From a checkpoint of a small mixture-of-experts model trained on Wikipedia.
Size: vocabulary 8192, 25.9M parameters.
Training: a variant of Muon for the experts, 320M tokens, 4879 steps.
Below are experts of layer 2 (counted from 0) of a mixture-of-experts language model. Rows are named router (the router's row for the expert), gate (a neuron's input weights, with its number), up (a neuron's input weights, with its number), down (a neuron's output weights, with its number) and show model dimensions 128-191. Each number is 128 + 24 x the weight over its row's rms, rounded and kept within 0 to 255. Numbers have three digits each.
Before each expert's rows: a language model's description of what the expert responds to; "gets" lists some tokens that make up at least twice as much of what it gets as of all text. This comes from a sample of Wikipedia text that the model never trained on. Tokens count by the router's weight.

# expert 13
What it handles: Periods closing sentences, with the final word piece (-es., -ers.), decimal points in numbers and coordinates, table pipes, and subject pronouns he, she, they.
gets: ".", " |", "s.", " he", " He", ")."
router:138111145121105153117126095164133172086140139134133130127166096155136124182148133113149084131167130115130158119140134155106125155125166158120123147069127143157124169115130149135126167099155137
gate0:134122124072124148113109126162088108119125130118142145121123162119120081128133160151133077129124128138113133142188127126131176101143156186104171131140107136112099161150084120106170137139138107
up0:102158145158132120143110121126137138096122137125156081111114172144158158102108109116123154120084130148149126112127117149134106094154155137146124137150142092150157084155149138103095144147096106
down0:109143070127115134113078110128174112145149119091116136117108122074165132105137135155123140132060117123098167109133141164096132156096136139152112117106140138108116114157160129153107100165119121
gate1:103135114134139144126069117170153118164098118124072125120132183109182121108133113136123101136068101131147069110138128094144103126148091156135105128098140125166084115131121171125129140123110130
up1:138138146156095110139151129083128187091112150135172154097154117145069092151110110127138148171130123153129132142134143149138178147137150135097123127142144115103148145175123091133143096129145155
down1:136138134167100165137164162128164135139117116127114156139098120117115115137116107143116122096114092128125138133124146096139158122116140135104125140101134103139107138131121085116103135151160147
gate2:087124103041135137097155140175189134101097185163090154146094109170152102123129137159149089129097115115112134133158123153096166123140133155136109125055117125130096122150108134108129134121108132
up2:143119114167132123191136129095114143105139115084159146133096107098124138110187125147078164121113103124083141116119192119112145098158119132095116136155130122167149140110148157156101129109160129
down2:159128140100122130142137118144119133098118117141089109153135129102133137148105122173082093138148105148157145136194134156115135155064120153138167148083112137147170152124110088097121156100101133
gate3:139144146104126126117131153110142106145126166139113153123138109124116131139150143130129091121143129145139194124152096116146107104138083111175129138116160138139098123150138140143176123100130135
up3:108170145122145142113117187123158104135116149128122157096129110109103102157108133117099133107157112180126159165123146125146135142094157130175171125115155134154080125121127139159157083101115124
down3:128107166107149146103079132128123126121158135175091124131178139176184079121158124104147142099102129099129114128150108096138149124147128130099111120131121138136134122168125096138129091134112138
gate4:120150105108119111125111127146087113175126124165120137153134114154162115164118109106149161139154133148147099119135096146138126144176097136111167095118136115130214100076118148149115111139155119
up4:120092108152135119101130142105165153138127097137162138131081125130126127148123151153122130136146157140125156163110125075129128147131101121150085146138154129128138134148082126124163068135106116
down4:152161122147132117105129123134151096093144136128173149089096122076104154148113132061088085152130145121129127115144156130166139127101134133120135122126173106129131133104097156110146122139108188
gate5:149137150164131148125129149112141109132137096138144116074154097107158119120137167155161156132127131103133117116130117153118142165132116160107125157126109118109111157118101104106164094167128131
up5:110111144124115123138144148119088102093106137120093130169170138079108138124086110145150143124157169140148161169133102142171125136137123096129138092101100132129137065173144167136109144128117127
down5:133154104109131113123102108137114135187140094120126146119172094071129131108101113157143148131127168103146137148107114135133142099143143137105166133096123089114130146166122087152130114152097153
gate6:159150133123125123087132100121130132112145143140118131147130111187081139174141120115133121152115119111157120166117148147108133086101137097154112156123121149131122141156113119107105121104148132
up6:180114141111144132073103120140149145134135117104134113129129148143114126095143114125106110188116140084121139150125137130099122137130104070180169166083128124168160150097122106082114148117089123
down6:131077100110092149167119123158100120123121146101105112155136098130130133170105158149132130124088138120149080120116117154124106195137146127139071113140130115144158141167073141123121092139125150
gate7:123111072097113136131091113130120144147133127108111108137098120158162173150146114096164128123132124153165088120112097127133128067110129125114122107124136166134173104139169146126139148141171138
up7:138128172166091118132113140143130111167128129130165159110199145104095118114123153167099150104190134109101155133095146146147112164151124123120129145130114141136145140114086137080130095118082125
down7:141106118142109158093116101164151128128096067102128115121156107158116131151141135141080123153135143108125126176086164156143152102096131123087142150108123153145089130103124119084127125088090145
gate8:137128084153137116117135078118137099128121127123096156095177118050149154133087143119163156127117159110164095144132085082134151158123110123190164139114118157122150134188150130113110148160122127
up8:125145148147165121126152174108135163133135099135088135111108177137137144136193125111139142121118068143143141108135140129155098097092136117082116124138158076169108096067099154158152158098150081
down8:165132096161125113136137158142138098119117135061116105168125136139126140133132149155147121159143143133128139113119138121149137115139127121065111131104101101124124138117144145130151130110118161
gate9:150106181178090084169153098147116107168119137108127151136117172114097110119130134118130143142121175122084154130131069126108127147122121133086096166100101097134134114142133118144104113125111129
up9:094146133123105094090121109099164113127142132084110118083141136130106147126116119184124129137106123134129096125126144123151171128104158142137140076119133146121156162161137177092115119112099146
down9:135138080146109113137122115172178123094134104123097123147111131117139109116100157123127151134139105115157129119116120130121157136105164093138143113119085165210133173107180082099130118095124107
gate10:111078132073141145154157138148112135058115155112078094076135126130108133085094182123153157145137103142127095090126124141105129108135110155117145093141123105098129088143149096171177143120124143
up10:123133130101134071121131154093099083109094159132123118118105110095141150134139115150102134135119158113156142127111162118135126126112100129095104143172141120100135131134115099174100104050137134
down10:144122170139107150113076102121134119167190148108123130142159135158110147108155138166188121105127157130146066153151096149100100129114124156153116134091142134146091125140130138115139128124131167
gate11:150165139159119140110151142109127126130173153206161133146124111102148132114120147115151111121142090113119120140138121129114119122132166134137096104150145151108123147143074106102112087156142140
up11:114099115136135119119087098147151102114127102069087134125129119151115092116112085142127126123106142160135118116106151128122132122128125108127138140141087123158143123140138125156136141150141115
down11:136138084099139154094140131141096106141099108149132094129143151138151130144118134158105120139083136140146140154103110117136109133170089099125136084138091107100076118145138115112105127143099119
gate12:103122107144105116115080121109161139134138184151105136140134103115120124164114140177135147105103135169145111112114109119129155132070114136145132124134091129127128132096172158144155133127181140
up12:120152138128126100140136132110130126097163194173102104145127112143136095107124124127144152099090114162158123115132128129134133144107122120157156087124110158146133125102171168099126123136189151
down12:124095122086127111093117094089097151117126165130087143116156141120101108120113155117142144156180146114123147136110170109115106102112118127119119133099121141141135160107155139161138139112167145
gate13:172124167151121113116196133147174122114128148110092115140119129152145110098130145131127086110125143110155137137129113135150128105145142143166114103112084162106111198107123138132137132133121167
up13:094153132105121117094134112168171103086089168146106132138083141150152120094157107125135175106106085150095149126181137151114142112133160108103198155145141120106116112115186136154144138112131116
down13:161122115149118158202158159099138139107116081080113165081154135145113145201141192162134055129160148132148178180095128134140127106125123117124137139133086158157109163134118139113090152098131152
gate14:136140135084107130086079089118093160115165130108163113164094116140095164130152110103122118131157113106120128165129158135173143127144155104097137160110097114113112125050135118147142146090117138
up14:118091139153143124105115136128149125144139157151134099138150089124146092176120105151179117087167166152180129126102108138104128138099104135185121124104145068102115139163115099121127081122130114
down14:121191114132126126087138124106097128143072133083116117139153131106146178121143165123109156151147116093139140131148123125132100150148114130191142150144108137127128107119091182146092152141105158
gate15:127144147144104129147163147171144102162141141130132134114092129075143113141149116143130118119158129124166112150109120086140116168138047188143120132132099118128134151108127105097128135130113102
up15:103107147097102140119069126107127177147126068115127117131093156127170112107140166103135093144129119143138140140145135094108130131129128153132147134115069164154157092132130095130123112113111138
down15:129100134137150098146109112161186088119122164108141149114129105107110122124165090106147139144094121165102131163093082099127140128154156183164127162086109076116144144152109187184123183136102129
gate16:117140126166128132141132089095143165128119103135119118122153162128172145131123127161106061098146112105117134108084123098129116117118118134131112121161126107081148114114072124130146176132102099
up16:116132181171176125160108110131170163091138114118133097086171156131141096128117137110081140141118140136070124078087103098143148116129112108117150174167127162071115089130128114143166146121120105
down16:149124119108116116092154110083141177155089116151101127128123126112117135100152135127116111123120137135126149115176110119111099155136122154159158110140146116104127127095106134132114159168129122
gate17:101147145154130100143083129131139151111143132131145119188142106080163101099172141133102122106167138124122109134126163104141148115075103107118136194123135085129134110113160092129107113140168135
up17:090127171125107120112141092120117123136152101157150162131119120120092147139102135124145120105139152116118110113073151112093082124152133096134107101110112089108143122127117112119124139137129139
down17:135152131135184137125127136115126092096142141123151130112122181100080132136103161111075130109107158139138135140157129149131114120121140106125157116118139134143102148147139108116135114089119135
gate18:137082143146125098167065150148145104102128152127127145129146152149108124161070155118121127107164118144096110147093132144103130143149127174118109115118128126121097128136139165147099149158139152
up18:139123122125175088139108116114108086133166132117168115131165115154100097140142124147142151115154133119123134155109110052133113164093116153089096118162145159110088135095179120134145114122151137
down18:137087164146156142148142100140119115154167107139121130119177142129086082144135121149113109133164131168134112127097104141177150131093100123141127079122121120166123147074092099131096114150100120
gate19:105149133132133161186118133121085173170125158112128121091101100113134141170128081107108115176111098117103091143113144134164110141131141115097064148121148113124117166106144119131110146118125149
up19:116156125163155130122098120133151128129132091147144107139135137132165112119148145118110153087163125125116170098125159127169138153116110082137150137155145144149159138126144140087139129122099107
down19:097092116127140171068090121098099114095097099127114150129177122122168146138158095128072114145083149144147142139092135141132108130123113091104106165103144128121140130063157132163141127114130146
gate20:168105168132138114118145122120153102129141115137140133142148139098113094131120143133109118143114108122104136132148168099159165093069094109133168095158118123128151087119111077130145104173128093
up20:091107111134109125124126128108090104152123125122102127092128115124074150118128140139112155092139124101149146119111105108105144115155136136156115130119167157094151137147154138107126143093136163
down20:094103127059119169133132126117123136134086122148098153109118152133129160136123136143138120126131128136135113146142095084144098130157100175104139124148122139166119127125132189138136144097133125
gate21:112122141138154125114124123159104099094128123118094131095097126148209155094141126100108142154141133159105123128146160148121138127143162130144170107146129136142100096083108087199124170158168135
up21:111155123134151109185128124125139140144155140108122102120166147176103108130120116135132126113092086135097130142143122102126118127170110144091110110177168164192115155142129163135082107134134107
down21:103113129163106149135128115125165168099106115096110109091170104149110096163157138141080126145091118115119140126112118119147154152131110139161130155129160132086129111127137153156129175085134152
gate22:152126151111103156118151139172110100107125139123113157124126117128093142097138096139112113131141146104104125109153130123155146098147140106137169127117127152086121143129143127108152156120086093
up22:144113164135094166114146151126123150111086157109106166078118116106107162116103108140126137140176138099093129083116158141111124141136133105123118117113138123108162141121093147112141177090103120
down22:122109122133134101137139116117132111109131081120128083097150192108146148147137166122150144119147136140169163176109116124131122137147178162124127117111116119140104103137141166094107162123156149
gate23:104121144113134141115123111120064177154135154161158107110041122159181143094177117058135116180131161143143103127160106152135099134110125120114141111098114118105142146089139131144136118104140127
up23:138173114104113139175122100118086111104126129130160086111103133160152162098116138106151154150130129136141140160117126142114152107114133115081127130107110127116145148128138124139121109103112120
down23:105117102079180141143129151125109142107132113147147156131111101119145127125124097110166154169155098147116137150098108110096137142160151129106127091130124107162124154120116132085119177092184094
gate24:112091121097121063103118099181096113070113123152156093108127145135114169138146146096153141117134149168151120127086132118082143102165135154133128127138142081153116121166142114139123077105087149
up24:117161132147124110140111134120131113173152146114142165133119103123062122174142111151114171139149093159118134110141127137155108154101154112093112123133103143130139162103124150121103156146152098
down24:159119103120107110101098140133125103101119167147148122139149124121135164148128091184112118151127104125116130099152117127123106177172101135152143113111167175114169150137137140151094186162091115
gate25:167140143169135140131156149146112135121127133146120116129143172135115142110113100144127134120092109110118125136098133145131057113103110131136136104113137129130135167108140060108114158107145129
up25:119177141127125127119126120138118128135141122160142070120115131156131138107151118131093118116100115109094160111123126124126072154135104132126113125132158130092155159108170084064107146138112125
down25:155175143145132139119129119132121116151111095135126146110105101142091137135118106133145091150102141110135162146162137149158135099130107143118129094139166104112112166112092114154158129126143149
gate26:100123134116126120153120138133144149103153182101148096153101101140130101150190137129090106144128113072184128142123117110104160173117119115147088097149131116127167091158123150155110124113084149
up26:143116107124155103102080122163123121124158101160107126162160132147131062122100121134138146067114079136119108152131163125137095159127150132136145134105154129122090121137119140118114152097142091
down26:085113174144132148159119131136106132099138128104115128145128116148112156155186160096140125114132131104135163085136131140126182108143149159123117118137195100121128141148117110119121132135120121
gate27:175090107143159145128160131075117153144126116106112149150172145107172167132134140141142144164114126139123118081139119134154088152152126152186139091136123146125108114125127153101165129101137125
up27:164117117172130168130163143136158170155090140134111148150158149137173165175141150144159113141088136137113128093094104166132098145172101095158127155106130182087123132137102140089134144107140140
down27:126112115078130115126102133133109159119173084161090101107177183130130153155127120151121152100087119124082157117099144121117138162084088128121096151116150152163140164113112126126104125152083083
gate28:150134132120124153134103147126139118087122139108115137088098126132149140174119127137114118141088147123104128129124109122146093106161180120130120117118109096170131107158147124169093129104158122
up28:098084133102166137158069128098110128155128128134155096131116121131150098106141145131148160126169140137108128144150098125095121165113136153118161127146131158128135090126111161104131121143100104
down28:131151114153144105127131096128117151115140138143084149147146170093142124141153169142110163125150114111103135153138084177135117130105125116110142103116092124116123113125137117079145153124102102
gate29:154109139081119129135167091129124123169136114090148106145137133157102137158161132147161109161146145154131113088135130105140162081079121106087161106120143141103165131123151144093186144136137134
up29:119140122126115115126109122136135087136127101118114129140102136119144140126144153132132152092175153130132094127142130113085089125138091127116182113132118132134149098194091104126136177122115091
down29:139104121135146141101152095165109099199119107112124131117099159106115124108117175109105101129093162128130105082117123137130140128108138118108122115147166126143129126106135164121109124147133158
gate30:132073086114127092143123150149111102138094136184132108115114097098147093122136158155103151107121126139130124148135091136134108114158139152103128157162145131120109126163126153098115138105108129
up30:113127109132165151117142084124101146113105131062103118128090162129108112126150122124123131142145121116123129137078134107105124148134130098124133115084120101138085128128171092151148118088080143
down30:156125129119136141121118091131075160143134120152101135152094148118144115069141160154092159104115137161097117106137124144101159113162119108103098123165140118128136127149125141125136149150124119
gate31:144148098175147128110104153148162122134163147161049114113172129121105156121157180076123099139099144139161091102130142149137133105072153118188148107146119119141098139144101134089129137147112116
up31:128108185117164113114106136131146136138132099150113125115117159137157125105115172125128104132113087138138169119118126126146130158115153104154154107145102105164142146073134142106151102131142113
down31:137138146119133117128109113130138147160144114178118111155143127146135122118106131133127136167049111153139145150114099137134132143151170089169132115145130108067064127164134138179153078143120127
gate32:138150158114129150133138139120129122136171150076099167139147101094121155108128136141094145132083099153104098136126155122145123139130166133108123145106117127151108176113144142139151174112122142
up32:156151133125115109147102122084102149121131136134103117164154154107117169118157138109131142121072124085126136138144161084126128121097145158109112113135142110122149149107145145123144134133115135
down32:142163131147156079117107139143129128156154130159128107143104113105124122149140130145135154153141155147136173115122090121101145125112174147133107103156117126148125107158119134104065133111105096
gate33:133119106135075115134134120137075096156131127160109124146129169147096138137128109173124127132137169124089096126115160141123155100157140135118091116130112129112093153129112166111133156135114137
up33:117133153090130161128160158135085174157168139096136153154140140150135129161097122084092149094129092112132136152119143127128130131118114069129173138128168153148125144133165136109149120152165130
down33:123141145146112149074135138094064149126120166168135133139143139074108172105155132144128153130092084135124154153127078160136098129093125086135132121140181100123132118105168135153133133118102121
gate34:127129147117157136113160098148140153127090110126118055163112129153153157123145121103161161127147119148140154143117133121150075093100115132160147062108125122111123087111123127144110153104151102
up34:120146144111150108122121114170142144155099126136110131135088136130128158114159163103139163131130126114122109150154117124146091169099114125118137074147157152096142086116124132148118118117114101
down34:113127098143166141135127147098109111122167170132143137145130123132119096117155099115152167152091141111149136081129157112135120129165149129126125141150107144159106079139095126143102124154155071
gate35:111139119135130140101149142100117143153187121102108162129144140146127162158115122116131150128113163111126164128105158123145118141146117147139136154063141106160120120153154139144067134142120156
up35:175102133116102148143172152105176157100110152105129119098134128158126131123116137148136129109092128111114141182111161125086101143116161118057145131041164134169129111100128165129102157098122085
down35:158165091135144150156139140128183084117128166117095114110122147144128109133082125096076138107109177147141110141182154144158121134143122122123161180134125115181131108132113136127111127121129115
gate36:142114159116133173097203098094066149162161092136112138138139138141162164126124156146091111163111116112095113101104104074158102120116114099140083099138116129140140124143074122134129166136143116
up36:151131128151135094123171080176128087171166110120099129135163097114101145133137097071123135130065109167139131137156104115123104126117148119092167152113089155137141147155149077143121125121146152
down36:119147105147104149174125131075111144149109089127157158112143118096147155187101092147138155138116128096068147122106120147134108112113119146131149137140155110122142143132143101106133132168172145
gate37:115151098128116116092152145128141100161149084162132120161139134116117155124128151134143124086117185137138139093141150121111052086091137083138167127100128129160094140152105106130124137101193127
up37:095157109125117157126160122134102164112135139156115124178128115101106109117133150134134143122082130181106148098168132122100094110128099125153153155139146112168154113176174127099112148111111120
down37:080131099132092115108153166123115093141098121141124129171091095105148114106131142119108140139110162135137087138089113167109120148134150118083121137147146121130110099166183095164126131131132180
gate38:134117096103112117099163118132133181085177128135147109146120100125131179136109116163135085073151182123138124132095139132148121097139098168102111146192110134117138156135134121125117087135147112
up38:181089129099168116165103172133136085126129111088103129105136166134088092162132112133125109088096100161150062137144127119136116141137172127104127106098129150169126144139108077115130120133151110
down38:119096113105134127124160110126174118141145097123099128089132086137085146156141143125153085115133147137121101107117156130108133103128157142111104101123143150135167085127111103151132150134149091
gate39:127126116136114115152136134120122113164111106166131130130125163104150121120113134133136156139161141149196154131156158134142131132147079129123112153122122113136130110113109134168114137111158104
up39:127121170158147124147136134118125108107131140116140116144106122090134129123113140122125148143134119148156103090159142123135121093108152143126177165130091139158121139155159094135132115152168104
down39:172188127150145130118139160095169139117105142073154121090163117134105134102107145073115129098141107110125125154093118148137143125113129082104169124148132141107157140092132129121104123150087156
gate40:151115109129119108096157105111145126137103128153132102105111084142139119125121109102130096132186091136180146165137151123121130119146153162125182135056172141171112094147141120078120089156091145
up40:157120149119125133106114146089079132121127123154133083127100136156173140087086149108102126121120132113120138104114132142131098116141167135121152128128140172154135166151114087098106082115172159
down40:138164099123125136160128099109178139141095120094126126076093109109150131124141167179084125130146124150126126105117120081088185165169164186116158148133092125151102123135121145086164108138154131
gate41:083113097121155149133153115109126101111114167142121157115128131123127126168123130118115133127169138172166094152127131087083131151104139142122130083133121141083128107122132127109107113102121146
up41:076096087135157129131175137114119099127126158141120155117126149111162077164111117077111096118137132175157114139133100114113124143110156145122116083151118151091117125128109131119100110089147155
down41:135110077150118159128156169112094132128141105115114161127121133103151142137137091105130138103130173097074125158114121118094092072115162128099161141130123137168131128118104110085129151154118143
gate42:143157111132184110141114079144157122117123118155157105130119191102118168161187090151084163094128114126139158087162147191141123131165124094117161121130172143145070123113136166118141130127101141
up42:098135108158128165103190166181126125127109109121144116132144108109127077094109154139161117143156117142102135132100142080128116144109137153138118117098093155122135163134103132130118152138121132
down42:112113124153103110161131146122152060117145100137076107134134091074068128127135156153095096138152123093153124150111116120134127133115143125115122117096124120142145142124078118102089127127138107
gate43:139107123114162123129101132145125126133088178134163161099122135131137134129104120166110178107122123097149113122126141144108147136106115200138099149149138152161137156168112131116125108143162110
up43:140085136111152139156090138146105105122112153131133139102117119146162136102111119168133173108113150121123112130131136146098138142118125170100061163123135160177119158160079154128105094117154115
down43:084073122137142090121134135122117139135107126129106101109130113176137111159139156120173122118112139129143127165137127104107093135090133185130116098146152121136126119104118125113168143133136152
gate44:172113146117127152108135142144107158118145133123155127149163151136084113144158130111085123113092078127093089125102113113123138127152144149120130095132107158124102112119131176172172160125102102
up44:171145133145138159125143139101142140130155105070116127113162165183112116110121109129109138144104106125093098148125110116117168128172110081126141133122111162122087129145137157159135154108118100
down44:123153148164086150107175177171174140121146129112127125131123108136114085140124158125136111134166149093115093142113092120111094113124147170144122119097129159095129129169120152171104106135073167
gate45:158167111138123082140137115117136144157120135116149091128177130145117147163089110148127115114098086133139102153149133102185116111107109141055139097159103107104146131161133129101130110176115114
up45:115173119126154133095114094096151161094134104119154093088197085129109152150091119139154134086148145148158115134135128123110142140099098098120122087159124127131121128166124149094147112156145119
down45:172131132122145084098101125121155138133152180153096101129126111118160167130148111094147144097141139155136132113161139137133105117126138140119151092150127124173063062094178136158071124170093101
gate46:147092139123131152125124140137165188085083128082105139102144119136187119137102177104130105089143120139137133151157101118147164116097129108151126106117142077124098079156109105146167157173060120
up46:133122145119127137134049119083113167125111129117161150148174088110137102142145137115115117089128115098092131119158144148151145119109137123159143119181173131136131090159124074128174115130110104
down46:110118114112130146101156139088098143107155105164124100160107142138125114119117100167111120124163088122100085117149094115146112112144148129175084119106137161090142160167112107106164125114103156
gate47:124111143144116139139128117104101128084107100113149138110096159181138111116145082139114124091140090141135118109117168153160117100133132163098116138152163176147143143111129129133170096157150160
up47:116114145174134098110138137132156132176161148135099122135162080119134107115118173096160155158100167142134140154155092115088148152088114114136149141118107101111145091107134111117111140111116077
down47:123117123134122120140106133127125169133107127169117136118149110195140131109095141081140111150200126084133104093164132146114115122104126122142104109128116126077149091107116109129163128090109105
gate48:171150151090123129136116108073097124143128137151124133138167096140134161135119113104133115119137179117112117114125151154183142104095131155117110123164141173140124114136133135170141127150134157
up48:127119074129132096126106110142094081129150136143127162134135109141082131145112123131130108080110150115144140140113158120135089123125139124116107163138122134076167120133157114164150141197135171
down48:156123179103154092112102097093178097175156126170149155122149120152168146097129128133149119123117178086148096142122120140122145152131146133155146155091114129071153132137141086131128117140142147
gate49:101179164112081109116142147106158141176115141162130106075148075124165144106132124166155129089204105123109111114163140111127141096122125143130125096140102120089138146145105102092124108122141141
up49:122135133099103149141128078103157162113100147079138137094172112139118133135109086176098117140105110117093120115133162148173130117135158161117117130122128102133099146099165146148141110107126142
down49:088147114140112116165136162166179114094158106102130132111111165165161133130168099144139140157145141117155137129134151124133118078093134125095093118099129155092119161152116119109090130149143162
gate50:111130149101102173134130124105149117131100126138136108085112113103156109095167094148159091103117165133134150121132127151146101131152116161123103157105074122112111137139187131182149099187095154
up50:105108111105118126156107153118127090120178145116145095138131175116131150138140138090136127121175149130138118126139100139090126067139073121117152133147105128177113122119115113143116118101163094
down50:141204118154163141158139135117116165192103123133116142121120101081118131113157100184104113133134142109131124126138095122097091125107133127100133109103092126089107153133164126144114132138168140
gate51:130161102144105170137145133159126074111154125144141147111115099097123091118143132146147111127130116101091122140119160170069156110091121162126118144108123082155152190128156144105132083122115177
up51:121134145167158056167085119106135183138109127106151112100157157099119111111114169113101160159149136139164124121108048092141102173154139102113115138165132098133103113143141144152135142154090120
down51:135098117133101180128141124134111139129099149117179119141134171125162128143126120141125112141129156097109145122134120142106157134150108151170156114101093157106139153102069076185126103157132130
gate52:101129100122137148100152140145100087093111175151163124122125127113154142133140118127132120183093157162117136103083155161124116166165129125108099152112184067108099123085153104089120114104134113
up52:062138131153168150154132150126137151107115153163110133125122155144122154127098143090134130137145087107145129102162154101122165142138135147116085114141098114118144162151109171125107092094119156
down52:131070117155109120119139148139152114131109122095171143101126089143144147157165143124093095132130151097124110125083164121134141153123147182102111122136124095174141160102104163134133175078133118
gate53:133136105127147150127150161131125092147150105163113107119170096107143160095134112138181083111113125134107101092108121119128121108059121118130140092067124149139086135126128094129117124093171128
up53:108108099141164153139112159155147094080143128142106112136160133098149134123191115134191092099131116134115099107100115102119158144132155132132138147108081169129092173121110090130140130124109133
down53:147137134143125126142113144130086108139123118097157154107137097106099106153121164098106108144144145169103139151107126155119155140101115150139135146150160130143098157159128133150162143110106110
gate54:131147132097130147080117127123160122135118139098184129128117104144124147133138160133115137126147128108138096133138111124138145098141103132105108130158084103123130164138143130159130098120086096
up54:136108121126130144166094143177122151142096095104135112177160130118129132091095149145160116138140099116099151151135141163107099093163119128060144128150097130115102130120145149154144109104051139
down54:137129087128118152128152127135073107097161159107126156145090154119110154124176161113079116120185164110086105152181100173131095123143097156068161189109096175136110127150113139116185125126134140
gate55:137099184101167130137142156155147161119121125106092123151094109093106118086116122085119094152048151134128144141122097163115141101154115124176157135101146143114118120134146136128148149145108119
up55:131143122115095157123132130090114120111127088142153102173148152131091130118109160153152131093187176110129104109130107137132131119110186123103120108133132166163104166104105138129143127168120120
down55:178128167128117165095128120086121171146151148186152115112134137129161116181106163094133086114129115101130115110132121140128126125084157150117110117120154112125092124134097148147124125155160136
gate56:165150143130122121137144116118100143146154134141148155114126135116097115119146095110103133131106126118087132113124131162135102148145148119136131137105116143130128125118138091106100152125150131
up56:108099162125153156147130141114145156135091146135107159128127108125173128164118127143082098113122089127140147121136131131119146148086121118132097148157144108132165125142117135158145145109131166
down56:108129116115167113148131170143133147149139145107119110123115125164098093122151119096140076095100107117105125105120145111160120158121139129151116146137185165123138078148093130115118108101118143
gate57:129186130179096146132151125110160153108150096130127121141154140118148109114128160134106099139123157136137144125136119152144108167093129096159136154137143153109165125147104126157133167117133137
up57:164136142120108113126139093141147167126132177128111141174141099138191077121071152137091145127116101100095124146149128196134138123099129104152117136167161136124118137080108149104162138146095130
down57:091131112108126112101095139125145157140160177182179116126121069142129138148115136177133118135113132135159116131120108129148114155125136112152127107127155140123089124150112132134132097132120116
gate58:111136144110143121100117103156127124119127153119133126089171088143102138134078105113178141117127120120142134136122123134153139125132121111182097180177147149125070147089165120139150160105146092
up58:139119125134156117118113161083131116157139101133134124122148119120120144164131133124159165165150107142139174101122078132157093126121126116099142125130113093139150099077151131114116128116116129
down58:120131089137161101140154091143139149127137111125131138136148156145111156153119159152128142131162143112130111183133109147132201115134131124159119135105126157084148131136101134110128122133097140
gate59:112118138097093124177119103142129136104089132097148135117110150110182165145125139090106101134149151116111125103097127112063130138147117102068103141076125089135171137115124143107105165130164109
up59:122114133161093154095127131125152134121147124133175100113091129137106107110142129160098137090133107130165131130134113123109119123120114102131146119178128179145174120153151104116140026096127104
down59:164168127140129109111118140146112092071093131122100169151133078106108080099132134173104133125126114144124155123147107162088172112100134101124148098134154135151078124160150129082105116157123137
gate60:106112117069160182113114163135099146144097123111108174155065086136146135110106156126107130106106121144099117122126150123115179114129162183122129089168134095177123136150131133131118128121142157
up60:087065137099137175132133176112115142134109104124153147166104126132128120100124121113101116121108130146039169138136124121114162088123153143119125102112103102134140130164151128149113127131129126
down60:121150115096150105104072097112116123068114182130079118099121111109149161088102141143137142108120098119155158115161134120126138116111136098090152116117159127103093103132160110106156090126125125
gate61:125102131139136113099139115152110118118170158126075093187105064118152133117099134124136119138155119113118150112159145113115158139120110095074134159126114148068126106122118107149121127105163092
up61:115111099117104132133138165098129179125097125136108112150141130131127131146133128168115118130108173127105126117156133135123079122119127142112167137172150110136127141122080117092175117123160151
down61:146125128117137091145127121115140122153149093081084119161149159118118087111110099160092117132155158127139112138109088142134149142144139132151136133130134136172147109127115116103129118112144149
gate62:124097109151111157155106107143191138114118109141233124134119106126114114134121071151125129138136111140158111136118170114117113134108124131111079135137102114093117118166176064106079104118086149
up62:135127125142143088181152127152118113113113118161088143136120123096160148133131146136168166122115150156120164088114096131164129152139149148133110124101179144157102124103081145134152167168128119
down62:128144119142111164113128109135143126121129141077119155142127111169151105118115124172086136101152088096131119150132155104116176138116136104091111119138164147132207128118098129080127113167149143
gate63:118144132119107123126177123128078143130141097131127130164099114120114108130145155127121099144165132076134140163160120147156139086106108120182122131161098182128108139116131104143118111077132109
up63:111132112129125125178136087123062137116191080112145139151107155128126086148173148121077128169165121118118161144145120142172136114159138099132116141180063171119134125085161131130167133123106132
down63:117114135118125146119122114118136119125109140163128139146142094135103149148141120164071102108109122117133084131133134149105096160158113156159151130128105198096137161113131099126150129099157125
gate64:162113151120096074170098097147128132178130144129182092125154104129150117152138170102140142165172152137150113140107135131115110111102112142117134138147108150176125139110133150142133155123091157
up64:131120132137132117116177121136096140132134132141121125092118159155149133131125100089120128109139159155073157168132124142141163088119123118136123148152127112108112094128135113161178163089093123
down64:105137132139091143099170095139130121136113143108099144092144123124166178092105083123133112163112152144087123135136096135163140138113112135122092129189110144118091117123157167130130114120155122
gate65:110160142120131119201158149134123162160155146158169093154142126146141128154134107136120140121140111141127121148132138107096122105093123113132122136067173087133141117103158107127115184153122105
up65:087080174121131135144106135158150138167168164126124106155121169131153091128139136144163098129153168129134099184091140130092105105127090151127098150117164096074109139133138128147138138100167104
down65:122122145103065115102086147119143146133105112139133100101118082183110110195149164130142138124106129128125138129091131101149101087103102104138149140118103137162159198101107112137138126125131123
gate66:153141130135131130130145159144125111150121155174129113118162136145132123137086119089131132143144089115107115060115103151112132093130114122150168135091131120153130134120118111182160117156158110
up66:171131164127133113128123108083123117150149107136108126150112109104142096169131100121140149104167163123146116139127127129133160131113135116144139117182117140140140119170119146090136158165090124
down66:125147157158127102153139140119128162120088085122104120135103164119129117077100146120155105121150129132147179143139186123088119096140141112136130130114139142114162130130160131123136101144121171
gate67:145104139126114153137108159126101107138095130105128111095144095123124127101098169131127135128126149159168114106126134125089132153102120121131135105137128157125126156117111178125118131166130182
up67:105144122126079108121116117112153120119147114144164133163117156130113096164143111146133135173145081099091176131112128109138128132157132100112122140119125089129127078111134117144156103107120077
down67:145125146137126123106149149120105145127082169155111161124164182106137126186112115136146127140141111145156111166125097101136138100141133142182099174171140168141118115126082111119123116104129145